Below are experts of layer 4 (counted from 0) of a mixture-of-experts language model. Rows are named router (the router's row for the expert) and show model dimensions 0-223. Each number is 128 + 32 x the weight over its row's rms, rounded and kept within 0 to 255. Numbers have three digits each.
After each expert's rows: "gets" lists some tokens that make up at least twice as much of what it gets as of all text. This comes from a sample of Wikipedia text that the model never trained on. Tokens count by the router's weight.

# expert 15
router:093146081068137142099161105119148158170156157148149134133122145096123178219124124134090126144106163081115151161166120140104045065063124095120138080125152143155179126121152127066166103173106110111118136128217090115164107127195136128104124143087148111093123136160136154128125121157131139131065153082059122083136123143105137199181126105122138131150121111101094120163112141100085141127104152130129117116196089092095144130075111192066112133175152164115155141087136145136116092171112075115175139090101158106070186177079173111140140092187128134100151125173136096130115176101122149142049116179120142182212117125145170132095074103164151173108156159170131135108162135137125109131083
gets: "s", "ing", "ed", "es", "us", "ers"

# expert 11
router:131071119135121152156193081114131106079136168136118125117062120176163082119127163125157154147046069170143175147132157046129113118127176123138103153093134144144149138119140110150141097138134173131076050125095085158157167194140113141157150132110164126084080103144149117127074177103156118079101141085127085129131128135129173170203140105093116151118164080119060151161111124103147120062095141083134118095094111056146144110156113121066140141134131140082137127115136096099219123205127101129098176166115183098153142123190135137061099122129138118114127156101107132109124102148148103145157131160070089132175159175149130072155141123132132157131168100162127099186164130150196159095178
gets: " |", ",", " –", ")", " ", "\""

# expert 3
router:172078099116046150110196081146125137110080205158147105145116122107155161164098155105159165155101060137157105109170105144124141160115121137126086159074098111093173161147105168085113113149131154164104145110116108191132181120090153141099210095143078145132093143175155143095095098171087118057101201117133066149133163077094125110125099183115166116121065093133123132060148150140123172132160115164131137113132117119194120159148108132146124107150156098106107104164165167176121166132129117056114141114141171136085148159138115176126058095156141139130155122141125094110130161079108157099173175133126119191079148140101122150137118154122139151109156151047082105120080095187103123171083
gets: " by", " of", ".", " to", " with", " for"

# expert 13
router:147055148164146145189157153072116109172133131058110174108094149155076146189100130126126115114052125138186166150166126117129117160170130148142102099117134145058135091092102145124095049155063132138083179147183112103167124149169142092092140074115097150159152140120162080100064083113095135106126123134101169118163142135103143109128114177178185145113107109104157152164138079172105114129109131128104146108126154086064134151168128098109139147164127098146164133135107168140133088077123157127134177066135142116128065085125103112101138166144144157123066167152075141114079121103137083141120100192094135173182158155123136077193127163148137140125135214165086135137156108117079071119084
gets: "\n", " |", "==", "===", "|", "---|---|---|---|"

# expert 5
router:135131109105120101084110130130155171115090129103039092116122175096105149095116098050125101140077163164114116099135098112127090135209180133094156161117091132131113162109173122142185138135124156142126155162150171117084150156119132167141150113136073115057130106136088148111115147171103138043089150133161136200073119122139106120148212143053141119134149120088134198127128181162117111160128085128126139162178081087122112096108141169132090185109156171091104136104105106164120107102147086194119156145119160121123157131131108097159120145119107113112171103089140045122115147127143159140080175137072169099084151103130139146156176114136204073078094100160152151108169145093143173119055
gets: "-", "\n", "|", "a", "o", "i"

# expert 1
router:119092109115157121156094157079143118093130137122122109133118092144080155172168130147173143206153083158117107095114176094140175179170102092109129114112086160150124126120069119160166113226128118075168154211160099094128136119172077175135120160108098162139101095170138148112133145134144149093125110161149124093079146201106102157193081172086096121109106086125061123112066134176130067107139101080075096032193118122126135127137125142108151159169100111147072163106117090121122105110093177158147125088143164099118156078156133109121157127170116118081137156159131121089083121170138152140185147125092138130076113165079103131155132122095125146119118144176054072154131160150118139081145
gets: " was", " is", " he", " were", " are", " be"

# expert 0
router:165087089055109155102140108091115138145119103144130154108076105102124136114184148202138187087064122062151093179089081146084093096104132108123169144086121087109149148180109153131131126120133185094108119158180106129134162129096115107104119160075136106139095137140158142127176095098149144075137096145089125136134115128157081119152138201068166164041127121143081167163140144153167157082135142155140129036132112161074139129163172136138143213173140093058117102112148115147140137122094118114116096183112111041132149120135145126117115118183148146124103130178080078164134123113131161158174151137116152078095107172157136141191112142089147164128146146115158079091199140105134084118097
gets: ".", "\n", ":", "-", ";", ")."

# expert 9
router:117155109170142104127095121122210117136131163095086124151139125111135104067166135115184139165101170107128134152152164131087115129111172123102154100125119133121157114160167178105118084131147159112059140118191112122153087088118177179156158116126141112151125088166096084108167133098113156142136126056112114151137203070098121152127189131086122103099221172016175097157071159177124093133079105149108153076117151095158141162169131172111115138086119154127120075159096148093140129150095139087150078151135069134116101129147189150119137142170160184116191163133108102186107134081143101138086101142159135128110149128110085155151077115158154107130094190194099111146116102131147132108062
gets: " a", " the", " his", " an", " The", " their"

# expert 8
router:065091105094090152126144175076157123207175171104120073169126141154097133090107132145116088163113062123134114084219041132086133166108155132172154140103138078128191107106101096124116122096101134112085141144146132107130096141110151133100127106097136148177112146091101104088104103128142134111126078127169080189172147114131116141147159193114168139144179100162096111166102105085087121121074092105094081130169102132135132140115190186176147124149161077125152164078138135131153132154092183138154131162076166126105141113132185111115134153081147114105139168143122154181098206148108125093154193131125081174115110186153142129183130131099099165074078078163147103166081142149119138093149
gets: " in", " of", " the", " on", " at", " from"

# expert 7
router:111120137092220200126143135152119089136125123093155126100155175111129132155115092153093157136146135104210133079132148178098082138140128176135145124155056120125155085130164157166134112104120194153110092118141075100135119091136131153104195139118137161134140104238123118173165140072142198084096129072149111148137143136142113126141111140075100183087102145111024149159099128145160141106131096066076095111048103065109148152141143171107106178142121116113159107090132170072101158163116140108174134058156170111140155149088112164148123143092159155077133115129145139116125139149132144159081132087136178131148108104117107161154099107160123141152136106133157109136216072135102092159140
gets: " and", ",", " (", " \"", " that", " which"